Experts of a small language model: width 256.
Below are experts of layer 4 (counted from 0) of a mixture-of-experts language model. Rows are named router (the router's row for the expert), gate (a neuron's input weights, with its number), up (a neuron's input weights, with its number), down (a neuron's output weights, with its number) and show model dimensions 0-255. Each number is 128 + 32 x the weight over its row's rms, rounded and kept within 0 to 255.
Before each expert's rows: a language model's description of what the expert responds to; "comes after" lists some tokens at least twice as common just before its tokens as in all text. This comes from a sample of Wikipedia text that the model never trained on. Tokens count by the router's weight.

# expert 19
Sentence-initial In, On, At, Since, the word as in "such as" or "served as", and See in "See also" headings.
comes after: ".", "==", ".\n\n", " |", "|", "==="
router [ 82 123  81 165  62  92 121  60 134 170 148 125  86 112 166 115 111 127 143 113 128 153 115 161 177 127 114  95 114  84 142 125 119 143 166  83 216  72 118 143 122  62  97 128 181 123 148 146 109 131 144  96 120  70  86 114 159 117 138 139 158 172 103 170 133 128  79 115 142 101 160 166 115 133 133 160 190 172 123 195 166 131 129 164 105 118 153 133  33 170 125  87 172 126 150 104 148 105 117 130 113 114 118 123 149 166 128  93 114 160 195 137  98  40 167 112  97  85 154  97 189  80 155 133 112  84 131  29 166 120 116 144 160 102 109 115 150 118  74 138 123 143 171 190 148 150 111 120 131 101 113 108 118 130 139 106 161 125 184  86 205 132 153 157 153 120 172 121 138 145 143 151 156 194 201 101 112 113 129 112 165 103  73 112 156 118  86 129 128 136 131 132 142 147 171 111 124  87 147  75  68 107 134 106  89 137 124 120  79  44  82 188  86 147 123 118 140 124 128 121 180 104 135 122 107  88 150  96 165 140  96 142 158 146 146 114 139 153  80 146 162 144 122 156 117 136 146 138 126 114 124  73  95 125  52 125]
gate0 [ 88 135 152 143 103 132 156 145  85 166 138 148 137 127 123 196 156 160  56 121 111 131 177 181 136  79  93  75 112 131 156 120  87 129 164 133 151 174 172 135 132 113 109 130 101 101 146  52 103 142  79 143  91  73 133  82 135 138 165 182 166 151 121  97 113  97 144 157 166 140  96 109 122 120 159 109  74 135 146 105  89 102 124 168 122 140  73 120 102 132 174 147 167 109 169  58 167  95  85 153  82 152 151  69 121 138 138  95 117 158  93 142 150 142 138 128 137 154 109 158 123 150 105 193 169  85 103  65 103 123 116  90 136 147  85 117  78  68 180 137 188 121 156 145 134 160 126 115  72 137 132 124 166 134 111 139  87 149 134 161 131  70 123 211 102 127 153 130 113 112 117 132 156  97 150  69 116  97  90 108 172  87 110 128 146 137 153  57 171 149 132 125  97 163 118 135 139 103 148  84 159  72 192 108 104  73 183 176 116  80 131 138 128 130 115 150  66  80  97 156  72 136  89 152 107 139 111  91 191 162  94 135 139 172 120 153 191  58 120 110 121 162  53 114 166 146 114  74 134 102 134 103 119 118 123 154]
up0 [136  94  82 137 156 127  83 134 172  89 155  87 127 142 106 107 173 155 192 183 149 122 116  99 163 156 154 135 116 151  56  95 145 180 150 165 133  38 109 137  72 175 106 147 147 180 170 139 165 134 162 119 168 131 104 143 102 114 109 101 146  99 153  93  97 134  94 162 125 177 162 133 122 151  83 120 184 155  70 169 153 199 114  69 170 133 134  91 110 144 168 129 137 143 153 128 108  96 132 136 131 131 166 198 111 102 127 129 185 126 119 131 130 135 114 121 130 119 203  93 123 115 174 133 161 123 150 167 150  99 176 118 137 141 142 163  73 125  93 160 113 169 118 111 126 130 136 103 129 159  95 130 123 113 155 121 144 139 125  88 174 178 120 168  99 123  98  91 157 159 132 203 154 181 127 123 148 135 146 141  91 226 146 124 105 125 124 150 165 131 121 151  88 135 173 106 114 167  76 128 116 206  80 147 183 174  54  86 150 110 156 132 165 141 121 108 139 160 132 114 113 137 148 141 119  75 129 124  60  81 163 104 142  58 112 137 107 142 156 127 126 159 212 164  88  72 133 141 137 175 110 169 197 163 168 126]
down0 [165 165 139 144 140  37 144 104 145 107 130 175 162  66 175  63 154 109  96  80 166  95 106 155 118 129  87 145 126 206  99 116 155 233  99 136 135  68 130  77 146 122  88 121 160  95 118  96 156 149 170 144 120 124  94  87 139 141 163 147 125 187 200  90 142 137 137 146  81  97 126 115 133 144  54  84 118  71  92 145 106  86 115 154 148 152 127 130  75 110 127 130 171  70 110 102 141 115 117 108 102 181 234 103 134 114 111  84 112  77 131 174 132 128 119 121 166 151 172 145 116 120 160 148 125 147 147 105  78 138 103 119  86 164 132 156 133  77 172 119 137  91 119 122 122  89  99  85 101  69  97 106  76 118 167 102  89  90 148  91 134 125  86  80  68 161 153 107 121 171 107 161 122 147 146 151 141 173 163 136  95  88  85  56 151 143 151 119 113  87 101 116  91 140 117 153 138 123 151 102 121 101 128 116 226 101  91  91  96 141 117 139 151 154 119 149 114 150 127  71 133  89 119 131 119 130 185 117 160  87 150  89 130  90  98  79 164 122 138 108 145 109 144  86 153  93 125 119 157 118 137 127 153  92  87 117]
gate1 [101 139 111 117 136 119 146 106 135 106 114 155 151 142 113  79 120 129 148 117 144 104 145 117 165 120  77 140 121 125 126 143 122 145  87  57 148 120 101 168 175 135  65  99 168 121 204 104 154 106 124  86 138 106  61 161 125 164 126 181 150 136 133  84 122 105 148 139 170  99 125 198 159 149  68 138  77 167  61 133 126 145 146 113 127 115  98  65  97 141  86 141 167 157 135  89 156 141  54 109 110 166  78 106 140 149 129 108  54 192 123 112 136 111 137 144 128 147 162 137 174 126 135 117  98 110 137 143 107 138 102  66 118  90  95 136 104 181 167 101 132  45 138 110 122 182 110  97 171 143 136  77 170 194 140 191 130  89  91 165 106 151 172  39 148 111 134  88  88  67 107 149 113  96 143  91 114 158 161 111 167  92  69 149 171 107 129  91 122 113 101 126 125 121 129 117 112 172 145 120 113  90 133 118 115  99 153 127 109 151  44 130 142  97 210 130 114 125 199 136 100 116 156  86 200 170 108  91 154 135 119 149 116 130  74 176 100  75  97 123 119  95 188  70 168 131 169 155 113 125 127 130 113 126  96 115]
up1 [ 97  99 155 177 178  92 104 103 119  38 117 101 154 120 161  86 125 148 161  94 145 141 134  97 128 109 113 165 175 117  84 144 125 109 109 118 146 120 159  82 156  82 149 102  92 119 124 149 128 154 171 138 158  92 155 168 102  88 141 128 134 191 144 164  75 118 141 160 108 188 180 101 130 112 158 119 131 125 145 151 117 125 125 146 155 141 109 157 122  74 173 131 116 129 170 134 143  92  91 151 169 105 126 126 109 139 139 108 178  98  58 125 162 210 123 126  49  95 116 208 120 127 151 128 191 140 121 177 140 151 143  80  93 130 179  94 109 145 158 100  62 151  91 160  75  97 131 138 112 145 127  86  84 117 123  98 180  94 128 146 192 112 121  91  92 168 125 234 155 141 105 132 126 116 126 149 163  87 139 151 126 199 159 103  77 128 161 127 129 124 144 182 145 128 168  94 139 107 150 178 174  94 133 113 206 115  91  94 135  79 149  93  58 163  71 152 145 159 134 168  65 142 128 131 101 121 120 117 152 152 112 101 153 166 131 102 134  92 136 122 181 162  55 128 151 169 134 136 105  94 136 163 174 159 155 104]
down1 [100 112 134  80 119 151  75  80 104  84 177 130  98 168 254 186 244 108  70  84 135  96 100 146 106  99 125  93 160 127 144 134 176 110 137 213 109  72 139  52 160 155  91 154  77 169 136 133 120 156 151 109 107 153 106 169 131 157 111 127 103 116 142 156 163  60 130 104 131 103 122 161 182  89 125 115 108 101 112 144 137 112 139  91 110 137 116 136  99 122 130 140 146  85 142 117 130  75 145 166 119 146 105 137 107  95 124 218 145 164 145  78 147 158 113  58 120 122 119 170 189 165 167 125 169 123 160 149 153 138 144 140 105 102 154 128 137 157 162 139 128 210 201 130 105 148 137  85 130 157 138 167 154 132 152 142 132 140 124 140 194 123 167 167  93 151 105 124 156 169  87 130 147 179 129 133 147 117  90 125  96  89 173 100 146 125 101 129 140 159 113 164 150 119  96 162 145 132 111 139 146 122 119  99 149 181 148 132  97 144 102 116  93 132 134 192 137 158 120 108  85 157 162 121 121 126  98 108  99 151 139  59  83 123 170 137 163 122 170 142  95 126  98  71 159 199  75 133 126 102 119 163 122 108 147  73]
gate2 [124 156 100 150 173 116 108 114 209 130  76 153 191 155 141 172 101 125 123  95 191 114 113 175 155 118  79  79 104 185 132 131 129 160  94 162 100 183  92  82 133  84 133 141  95 167 155 127 138 114 143 115 116 175 139 152 166 183 150  91 124 160 137 137 102  97 155 137 143 144 144 111 122 160 202 135 112  86  92 128 150  95  98 115  70 157 116 133  63 125 105 149 156 167 141 107 169 105 101 136 167 100 170 153 151 138  93  68 124 101 146 129 181 136 153 142 103 125  87 139 157 159  95 133 170 127  70 136  95 100 150 172 150 137 120  57 125  90 156 141 126 159 107 114 164 106 115 144 133  82 144 146 118 123 130 116 123 171 191 145 170 139 148 135 112 144  98 126 166 213 187 114 116 111 149 180 154 117 143 125 173 147 150 107 158 141 114 114 139 164 128 137 184 159 167  94 169 115 106 130  90 174  73 171  69 160  37 170 138 188 142 163 146 139 167  71  63 160 187 123 172 129  89 181 144 127  95 107 158 156 199 124 113 157 110 132 134 128  98 104 105 196 156 112 142  87 159 167  83 162 154 126 132 143 136 177]
up2 [181 119 115 162  70 164 168 122  59 115 152 128 146  27 118  44 123 131 151 112 101 142 135 118 146 150 169 193 205 131  89 135 147 108 162 131 130  75 149 163 166 145 106 185 179 103 107 137 118 130 100 149 171  71  82  78  80  94 139 120  91 150  85  95 133 126 188 183  86  99 112 133  70  64  99 108 139 135 142 135 185 128 141 123 173 154 102 141 158 143 132 150 115  68 109 127 134 140 148 149 141  98  87 127  81 126 163 126 133 122 102  95  75 103  80 133 149 127 137  90 122 172 134 141 130 135 146 146 156 135 152 104  80 122 141 115  91 167 161 139  97 161 138 170 115 124 147 125 180 157 112 118 155 102 119 114 150  93 133 189 103 102 132 119 102 140 110 118 110 104 135  78 105 156  85 175 124 101  70 106  73  99 140 140 134 109 167 167  66  98 109 110  98 115 123 103  96 129 149 134 148 118 152 101 162  97 178  69 156  88  74 110 128 144  91 139 146 105  87 101  76 156 160  52 166 131 143 156  69 106 118 108 158 122 153 126  85 114 179 193 175  77  67 107  99 182 123  92 130  92  99 121 122  62 102 123]
down2 [118 118  88 195 154 163 121 112 112 103 141 183 131 129 158 123  69 122 179 138 126 167 144 151 128 146  90 114 166 148 121  64 101 139 136  92 151 143 137  91 170  82 115  85 110 132 152  99 150 161  43 120 112 138 115 139  97 110 100 167  88  85 138 120  81 112 153 176 160 135 168 101 105 213 109 139 106  47 122 103 106 120 150  97 174 102 139 133 104 175 118 190 123  86 105 147 175 161  85 112 108 152 145 123  84 126 140 186 125 112 149 166 131 106 116 113 110  83 101 123 156 109 174 126 128 128  80 196 100 184 108 159 134  90 110 146 153 132 175 104  72  52  97 125 148 138 128 117 173 163 208 159 172  86  96 207  97 152 129 136 102 106 122 122  84  99 117 101 110 153 170 126 109 131 110  46 113 149 176 114 154 102 156 137 139 103  77 131 151 180  66 133 102 185 157 104 155 114 141 111 123 170 140 123 128 142  47 129 160 129 146 112 150 143 117 101 102 114 179 155 116 119 116 109 160 136 150 154 172  98 162 181 197 142 128  80  80  96  76  95 108 159 149 114 117 145 104 134 188 170 121 111  81 108 180 129]
gate3 [148 121 108 135 147 148 175 152 182  91 127  62 147 150 133 114  47  86 104 158 137 135 130 141 172 143 130 143 161 163 163 121 110 182 108 130 182 124 149 162 148 145 111 128 153 104  79 114 121 165  97 134 125 132 102 188  91  77 147 115  67 109 148 153 107 106 129 146 159 178 102 106 106  97  83 128 202 137 121 116 114 100 113  82 105 144 168 152 135 129 145 139 132 160 135  60 101 140  78 111 109 167 145 117 212 120 126  65 202 141 146 161  95  58 120 129  75 153 156 147 103 157 110 121 123 175 133 145 171 186 132  60 121  79  73 126 104 150 101 137 133  81  87 140 151 127  60  96 114  96 112 129 132  98 176 138 117 116 112  92 121 133 177 189  98 127  81 128 146  82 144 156 145 142 111 102 107 164 143 158 120  90 110 137 138 142 122  64 143 131 171 158 132 150 125 168 111 156 165 138 169  71 143  65 128 137 100 115 101 128 157 141 173  99 141 217 133 131 157  79 119 166 145 193 119 116 169 164 141  82 139  63 130 128 135 142 183 124 159 122 140 189 156 115 106  93 170 134 153  65 124  95  50 188 101 143]
up3 [ 90  67 140 164 107 112  63 100  81 174 126 197 136 147 104 159 194 224 187  86 149 139  81 116 121  98 136  98 152 127  76  86 129 119 149 129  85 125 164  74  94 149 198 161 151 135 145 123 176 103 147 121 130 115 179  72 137 162 104  86 108 139 128  92 156  74 102  87 106 104 145 149 171  89 111 152 114 114  87 136 139 119 113 111 176 118  67  87  67  88 138 146 143 128 140 183 110 121 109 133 159  81 102 133 111 136 112 143  84 102 175 118 134 163 172 139 177 114  89  83  93 132 162 156 127 124 181 117  81 130 193 185 139 165 146 122 106  81 168 123 128 153 152 142 150 165 184 118 170 126 131  68 148 164 163  94 123 119 138 124 178 111 146 160 206 106 144 117 116 189 110 141 113 105 115 128 150  79  73 125 167 146 158 142  94 122 129 164 118 145 123 115 136  64 121 129 119 112 101 160 103 162 186 177 105 101 127 144 158 151  92  93 132 169 132 124 178  71 115 163 133 133 108 140 105 153  97 140  91 139 128 200 109 114 145 169 100 156  62 168 139  71 100 177 103 143 111  78  86 133  91 127 146 133 120 112]
down3 [149 110 108 135 173 151  94 100 141 143 140 111 119 152 105 123 140 139  94 131 157 154 189 123 171 168 170 106 116  99 124 180  55  86 134 139 116 130 127 121 151 105 108 103  86 188 108 141  88 159 168  57 118 106 114 116 114 144  76  91 157 110  92 152 178 152 205 103 126 177 147 130 199 112 128 128 134 149 127 107 166 125 107 169 148 122  74 110  95  69 129 121 148  79  69 120 217 151 136 118 101 126 182 168  91 121 117 111  61 109  84 138 120 115 141 138 116 150 159 145 138  86 154 113  90 106 190 107 127  36 154  88 161 135 168 126 178 162 185 128  99  77  98 116 151 128 133 137 132 183 155 116  60 165 124 134 168 114 123 130 166 104 111 125 171 140 136 123 146  48 141 107 153 151 143  97  59 154 130 131 105  86  90  68 146 136 113  84 147 105  66 150 123 146 115 111  83 117 153 119  94  53  68 108 144 148 137 127  80 128 117 181 135 156 166  78 107 164  98 135 117  93 108  88 103 174 169 160 148 104 120 100 157 143 130 179 176 142 187 159 168 106  92 139 130 159 132 121 126 136 117 110 146  64 180  96]
gate4 [148  78  99  82 116  99 150 107 156 122 154  86 146 148 132 129 203 134 155 132 120 124 181 125 134 111 160 128 105 151 140  95 121 122 154 189 134 118 141 107  56 137 169 138 141 100 132 123  54  83 132  93 153 131 118 180 160 161 177  86 168 152 146 116 158 151 146  75 124 107 149 156 182 130 130 129  96  67 144  96 114 153 106 135 163 183 116  74 152 126 123 126 131 112 131 149  95 227 139 173  67 116 170 154 150 144 134 136 126 128 165  91 163 112  78 139 101 112 107 176 116  81 112 139 120 140  80 131 177 153 120  99 151  95  88 148 145 135  83  70 149 106 104  48 185 138 102 141 110  78 140  96  79  85  98  89  89 151 131 130  88 163 164 128 125 132 113 147 112 109 130 138 162  70 129 108 131 153 170 121 123 159 122  92 169 178 160 109 212 157 107 114 115 146  65 125  97 130 154 142 157  97 119 126 116 112 125 170 172 169 172 218 100 182 113 104 133  91 118 108  91 145 189 130 126  91 132 161 188 175 112 149 103 183 159 144 103  86 191 152 135 113 109 119 154 187 135  94 116 118 210 117  97 100  70 125]
up4 [ 81 155 192 194 145 106 126 175 131 101 142 105 101 107 107 137  68 157 115 174 141 142 126  72 144 173 101 141 159 138  54 148 149 115  58 151 162  90 108 111 151 153 102 120 126 102 141  98 214 137 105 132 118 132 101 107 137 132 132 114 141 100 123 140  72  57 166 146 104 125 104 115 116  98 127  45 100 204 133 122  92 124 100 130  83 142 136 139  41 146 125 129  99 108 128 118 159  93 148 170 206 155  77 142 164 130  52 155 150 172 104 150  93 159 111 133 209 140 109  61 118 128 136 114 115 133 137 111 103 148 145 127 110 212  88 172 104 164 150 124  83 196 124 134 100 114 131  88 115 117 125 104 167 132 153 137 172  87 115 116 131 145 109 155  97 147 137 129 124  99 150 174  98 139  78 155 110 123 133  87 162 130 135 128 113 122  85 143  55 115 146 135 137 102 197 109 138 122 114 159 116 142 150 139  47 147 152 111 182 123 124  32 115 145 151 147 157 168 136  92 111 126  85 111 135 162 120 123 122 161 107  71 104  97  78 137 136 200 111 129 141 144 120  62 141 140 151 119 119 107  36  97 108 152 136 133]
down4 [ 93  60 137 121 112 118 128 150  90 165 111 135 200 181 166 134 127 114 205 129 108 101 136  40 101 149  76 142  73 116 164 112 144 173 107 113 130 144 135 147 134 186 183 181  76 140 148  92  91  61 145 132 136 210 133 137  55 132 180 174  81 193 100 168 162 157 100 134 160  93 166  95  74 144 160 116  95  98 145 108 164 134 172 151 169 141 131 118 154 118 119 109 101 133  99 115 159 149 143 107 127  66 148  92  49 135 112 148 155  90 166 109 134  52 173 153  94 126 118 112 120 136 111 129 153 152  86  71 197 137 172 148 142 126 138 103 110 123 101  77 126 126 118  96 104 142 118  70 145 151 117  87 172 146 118 118 114 146 168 111 121 135 122 144 122 122  91 139  75 119 129 144 160 189  92  94  93 123 155 116 112 111 134 132 136 151 105  96  85 129 105 135 141 118 128 173 142 101 165 105 139 150  59 116 118 163  87 123 126 120  88 157 121  68 180 114 137  97 126 114 210 125 154 145 148 131 128 123  96 160 153 130 143 111 142 162 170 118 152 151 132 111 159 175 146  98  93 108 167 150 233 127 128  97 133 212]
gate5 [112 141 133 105  71 115 174 156 122 105 141 126 121 119 107  82 108 131 158 107 135 142 120 167 177 125 123  94  65 104  56 140 108 108 143 135 132  87  42 139 132 121 113 194 155  97 124 117 117 119 113 124 114 103 136 136 153  60 136  44 151 162 107  83  75 101  99 158 133  51 167 161  78 125 113 134 138  93 160 138  96  86 140 172 154 123 130  95 113 149  83 144 107 163 116  54 202 147  96 182 148 139  82 125 140 130  97 113 152 130 163 131 167  86 171 135 118 129 161 175 124 128 106 156 136 114  89 136 159 131  99  96 178 124 150 144 143  99 176  85 118 163 119 168 146 195 158 128 160 169 151 175  80 118 120 168 219 128 147 158 176 161 127 228 142 116 117 110 153 133 148 136 129  74 125 127 125 142 132 151 138 138 178 120 120 107 110 136  94 155 117 112 103 138  94 102 118  87 183 162 126 111 148  90 162  96 160 112 151 110 118 143 123 214 118 134  93 126 147 122 117 138 129 113  98 138 157  77 154 186 137 107 128 124 127  73 118  60  74  88 206 173 116  84 154 144 161  79 146 151 117 118 127 140  83 221]
up5 [155 171 150 117 111  54 159 161 155 116 158 114 120 142  97   0 128 121 150 136 121 130 140 133 126  78  91  76 117 137  63 156 124 124 115 118 121 150  88 112  85 117 127 132 152  69 136 102  97 146 141  79 136 111 163  90 118  74 142  30 134 147 113 106  87  86  85 178 139 107 182 117 142 168 115 119  80 140 209 103 138 114 146 181 108 119 103 135 110 125 130 143 142 159  83  83 166 215 129 121  66 132  85 132 171 137 125 153 107 152 134 135 125 134 162 104 146 121 113 217 174 133  98 155  95 124  85 117 167 123 113 131 172 127  83 175 130 112 102  53 161 153 146 145 163 100 119 140 191 146 138 170 126  86  97 154 131 125 144 135 175 170 127 165 125 131 142 157  98  92 159  93 155  77  98 107 119 143 137 146 158 178 170 112 102 114 129 133  96 165 113  97 112 138 104 111 137 134 182 161 123 103 172 129 149 141 210 123 128  74 152  55 109 181 137 159 100 123 115 140 124 138  93 136  84 145 146  89 167 187 131 161 139 153  83 120 101  78  82 108 124 142 102 132 117 155 115  72 150 139 137 164  66  96 121 179]
down5 [152 129 131 151 111 166 119 140  93  60  66 133 166  87  93 173  72 119 147 139  93  96 117 117  99 105 180 104 193 154 154 146 122 103  97 124 190 136 172 185 112 125 247 147  85 114  85 131 185  86 164  96 168 141 162 142 144  72 160 144 161 148 136 148 110  75  64 103 101 216 155 134  99 126 111 137 177  91 156 119 119 166  96 159 107 149 116 145 115 118 134 118  85 151  93 117 152 155 133 149 160  98 160  54 111 190 132  93  76 124 110 152 130 135 103  93 114 132  98 124 154 145 139 151 131 157 175 134 112 134 159 167 145 144 163  96 101 100 125 118  95 128 133 106 158 175 138  93 102 119 145 134 188 115  95  80 111 174 123 143 123  54 117 140 101  97  95 156 100 102 123 163 152 112 147 128 129  78  99 157 149 138  81 105 163 149 106 133 130 166 121 111 121 139 166  65 154 149 135 130 127 181 186 188 124 144  92 122 179  80 103 142 102 152 165 122 126 166 120 158 147 174 159 122 145  92 122 162  81  86 145 152 134 116 121 142 125  80 164 143 129 120 245 124 103 146 170 122 140  86  93 158 147 199 101 166]
gate6 [103 162 119 109 102 130 123 128 148 109  87 137  92 104  48  97 155 161 133 100 116  98 109 150  98 165 156 122 110 112 122 158  72 207 112 134  89 125 115 132  91 116 132 175 177 128 160  91 126 145 104 132 108  51 122 122 123 143 136  89 141 151 150 179 126 101 176 144 115  98  91 162 135 179 164  96 103 171  82  84 138 150  85 137 116 136 146 116  99 152 150  85 109  89 133 117 133 131 181 112  73 129 152 122 146 122  53 132  97 136 149 107 186 110 131 116 143 108 200 106 123 113 108 128 109 138 229 127 156 194 128 136 121 143 119 104 142 175 172 155 179 169 132 209 165  92 142 136 101 129 153 205  92 125 135 144 141 152 131 122 147  85 160 155 135 115 124 125 156 149  87 135 122 124 125 162 194 133 139 138 188 137 148 117 145 175 170 157 153 123 143 157 172 105  56 139 141  98 105 215 145 144 112 106  87 130 107 101 114 100 104 212 144 164 158 114 179 140 167 108 133 121 121 101 151 114 113 119  87 115  73  74 208 154 113  71 141 185  67 153 126 139 107  73  85 139 189 113  96  95 152  83 114 120 159 185]
up6 [120  95 141 124 176 109 127 120 151 155 112 162 220 100  88  79 108 104 142 169 115 138  90 101 145 116  41  63 111  97 147 120 141 113  56  62 105  75 102  45 152 133 130 150 145 144 139 137 131 126 145  98 115  66 107 193 161 169 154 116 107  83 153 155 160 107 147 173 143  88 135 108 131 151 113 129  98 156  83 109 158 120 212 103 137  75 134  66  85 131 106 133 191 170 142 103 145 134 116  98 186 147  98 112 136  91 131 117 144 163 109 115 132 114 147 108  84  85 168  89  76 120  87 152 138  80 146 121 101 130 185  51 157 163 177 112 105 103 108  86  65 124 134  92 101 106 144 133 140 140 160 135  73 117 152 133 137 104 136 148 121 154 167 136 147 116 145 147 102  85 145 125  85 103 117 104 108 118 131 147  78 161 180  66  94  83  77 102 125 127 121  67 128 170 104 109 103 120 131 182 132 134 164 133 121 217  84 130 133 184 155  91  99 107 133 128 143 111 126 122  91 118 147 160 178 137 108 110 164 138 117  94 122 154 144 133 126  53 154 161  96  65 166  88 111 181 160 139 123 138 131 128 163  95 178  91]
down6 [122 151 129 135 150 129  91 107  99  97  88 108 154 133 122 121 143 122 105 105 153  88  90 164 122 144 159 133 144 108 127 101 163 173 129 118  39 150 180 168 111 100  84 122 115 130 113 130 135 110 121 153 143  81 189  70 105 131 132  72  82 130 150 139 130 165 120 102 110 126  94 167  91  94 153  93  90 104 120 100  30 155  90 196  81 171  97 180 100 148 138 100 111  92  93 126 164 146 139 142 111 138 160 145 157 125 178 153  99 123  90 106  81 137 178 120 143 108 116 131 105 171 144 133 133 135 151 164 119 196  71 102 113 164  65 135  95 125 155 117  93 100 100 135 136 168 116 190 180 137 126 131 167 132 129 142 132 210 163 109  89 172  97 200 135 128 107 125 106 103  91 162 115 159 119  85 156  78 120 115  97 114 118 142 183 157  69 152 112 116 136 181 121 103 172 111 145 157 209 111 139 193  93 114 149 107 145 144 151  94 102 101 151 173 116 163 131 114  86 175 119  88  72  98  65 139 115 164  87  80 131 154 165 113 146  95 194 158 124 178 187 139 136 223  97 143  64 111 124 115 102 139 147 136 147 105]
gate7 [129 180 152 132  82  96  91 208  56 129 158 103 134 133 131  91 154 105 221 130 142 115 181 100 174  85 199 161  97 116  80 172 118 119  49 146  80 170 113 185 150 139 108 130 126 145 108  85 101  89 116 141 131 113 149 150 128 128 117 116  78 126 176 109 125 108 142 121 121 191 146 107 182 102 126 145  88 164 109 153  32 113 148 120 116 150 109 181 178 142 164 121 144 142 136 133 154 164 109 130 105 110 162 126  86 124  97  83 163 114 114 146 122 143 140 123 151 152 145 119 134 177 151 127 138  96 115 153 154 112 137 114 125 121  98 148  72 147  75 182 104 190 114 180 138 123 133 149 189 168 130  99 179 107 146 125 120  92 160 179  84  92 151 116  93  77 144 128 173 168 126 196 122 108 169 212 102 128  79 132 115 126 146 134 151 107 138 141 111 107  90 123 148 195 136  71 114 103 127 133 146 159 121  79  74 147 150 138 134  24 147 127 100 139  76 115 181 134 127 141  99  93 136 130 100 114 164  93 156 100 141   4 138 105 130 153 148 136 110 102 115 107  93 130 140 142 146 117 159  86 116 123 128 112 151 161]
up7 [169  73 126 151 158 171 161  77 114 103 139 117  60 134 148 197 139 139  57  73 102 151  55 145  84 152  64 137 159 132 112 102 137 159 221 151 139 149 163 128 129 162 158  83  93 135 116 128 191 109 132 103  82 113 133  95 117 171 133  88 155  86 129 129 110 118 115 105  89  96 144 170  77 145 138 119 143  90 121 115 203 156  93 128 117  96 144  74 135 137 133 125 134 154  97 169 130 159 135 135 198 145 133 132 209 134 108 137 147 140 116 131 138 100 141 139 109 165 147 152 109 131 111 178 157 102  76 141 133 142 153 172 178 147 164  66 177 115 188  84 117 119 133  71 116 108 134 137 156  80 127 118  61 140 101  88 117 115 135  69 145 101 148 145 139 162  73  77  83  96 176  78 150 131 113  86 108 110 130 130 156 162 122 146 139 137 127 101 105 138 178 161  74 101 128 184 140  91 109 120 116 110  83 167 136 129 107  90 140 198  87 123 156 131 177 116  94  97 145 118 141 131 146 108 172 119  72 150  90  87 152 212  68 144 139 136  96  89 103 171 130 144 187 146 144 149  85 157 134  98 151 111  98 188 123 159]
down7 [ 87 113 159 178 110  84 175 187 132 115 157 143 102 136 121  87 136 126  66  92 103 156 161 134 136 122 133 161 127 135 165 137 146 214 130  90  67 124 105 163 157 119 169 155 152 131 186 120 155 149  52  77 182 121 103 120  84 113 117 185 120 127 182 103 134 163 103 127 132 158 170 158 158  80 113 110 130 149 113 171 139  90  84 139 134 108 128 109  92 136 111  81  99 137 131 205 101  98 175 136 125 107  89 113 116 110 134  32 117 123 160 125  96 130 149 176  86 143 120 101 120 176 126 156 185 144 125 149 160 137 134 147 161 108  87 127 146 169  96 106 133 156  87 188 130  73 120 103 232 107 130  94 159 144 139 126  92 122 129 101  94 150 149 104 148 124 133 167 115 136  99 150  80  81 156 100 123 178 192  92 144 138 208 150 146 140  95 120 154 101 145 106 131 200 132 113 128 139  59 154 129 145 161 100  86 141 131 108 107 123 126 129  34 162 145 154 157 104  89 113 102  99  95 125  94 103  97  87 128  61 142  81 140 151 162 179 150 145 128 112  79 162  81 144  79 184 122 142 149 124 156 133 107 175 163  82]
gate8 [175 120 133 138 181 132 111 164 119 112 168 122 121 139 105 179 157 171 100  78  57 110 146 155 146 103  93  91 158 128 112 189  65 103 169  46 136 105 124 130  60  76 119 158 146 157 138  95 212 119  86 158 166 113 172 133 117 178 173 159 117 116 131 142 125  98 133 154 104  34  81 108 112 151 157  89 163 106 103 103 113 158 165 117 143 144 129 121 140 159  75 103 142 121 170  81 110 123 145 153  68 135 192 130 132 133 141 134 119 172 155 121 116 113 132 149 160 128 189  88 156 125 125 163 147  96 177 114 103 113  90  89 149 157  73 143 153 134  70 181 138 150  85 151 121 181 120  96 114 170 143 109 132  75 172 103 151 163 111 113 102 113  98 136 149 111  94  89 184 139 108 102 135 164  99 108 156 196  83  76 117 100 131  41 110 162 181 188 165  97 115 105 111 103 175 129 164 139 102  88 118 145 131 141 125 120 100 168  56 166 112 177 129 166 114 185 181  89 116  89 111  67 111 136 141 132 135 160 143 130 165 116 111 126 159 119 124 165 117 162 156  93 156 171 114  82 120 125 168 119 150 164 166 117 125  99]
up8 [179 134 156 147 106 130  63 149  85 189 128 103 115 197 139 146 168  84 183 105 123 155 143 100 117 135 157 211  72 174 146 156 136 139 121 101  96 115 130 109 120 124 122 139 119 117 160  90 128 118 167 174 151 148 122 127 100 101 114 125  38 114  88 147 126 126 115 145 148 141 109 149 110 124 112 147  91 145 127 149 177 140  98 144 175 159 142  90 132 130 114 167 123 133 115 112 148 130 140 173 137 168  74 127 148 138  82 113 134  59 158  69 135 120  85 156 159 174 200 150 110  95 124 109  74 179 124 204  97 132  80 119 142 150 156 138 121 105  72 102 153 165 165  84 100 143 131 120 152 125 164 112 167 118 116 106  94 165 115  80  89 103 177  58 158 147 210  83 166 203 106 108 100  61 106 111 157 104 158 132 167 152 103 165 206 109 129 155 161 136 137 118 116 139 165  88  98 202 127 124 117 111 127  92 129 153 146 136 115  67 139 132 196 144  98 145 103 103 127  74 155  76 153  84 150 148 122 154 169 132  63  83 135  73 131 106 161 146 136 135 141  97 119 131 115 178 176 187 112 113 165  70  99 149 144 123]
down8 [142  90 140 114 142 112 117 156 211 173  98 168 147 104  90 183 108 137 168 147 161  96 198 115  95  78 138 154  87  82 132  89 156 148 122 111 149 129 116 152 142 127 196 148 121  90 163 133 116  83  88  66 108 110 118 133  79 130 186 134 123 112 122 150 144 129 146 146 184 136 143 108 150 123 109 152  99  89 142  83 146 143 150 112  68  73  94 175 172 108 168 119 148 148 105 135 120 170 129  95  72 102  71 134 128  78 172 140 150  70 117 144 117 114 109 116  76  79 121 132 146 106 108 144  75 130 101  80 153 119 129 204  72 114 163  69 142  62  83 162  93 116  92 151 127 136 110  47 117 112 175 128 197 107  97 124  45 146 119 151 102 162 122 108 123 126 154 180 157 125 167 125  75 173 151 118 182 151 157 139  68 105 152 154 133 136 149 123 161 138  93 188 141 134 130 111 165 145 152 103 124 129 146 151 182  84 129 131 150 159 129 151 153 161 181 125 133 101 184  72 179 162 150 188 112 141 116 116 124 134 115 140 108 144  98 158 170 129 115 169 125  99  73 111 156 124 160 107 148 155 148 224 158  86 106 141]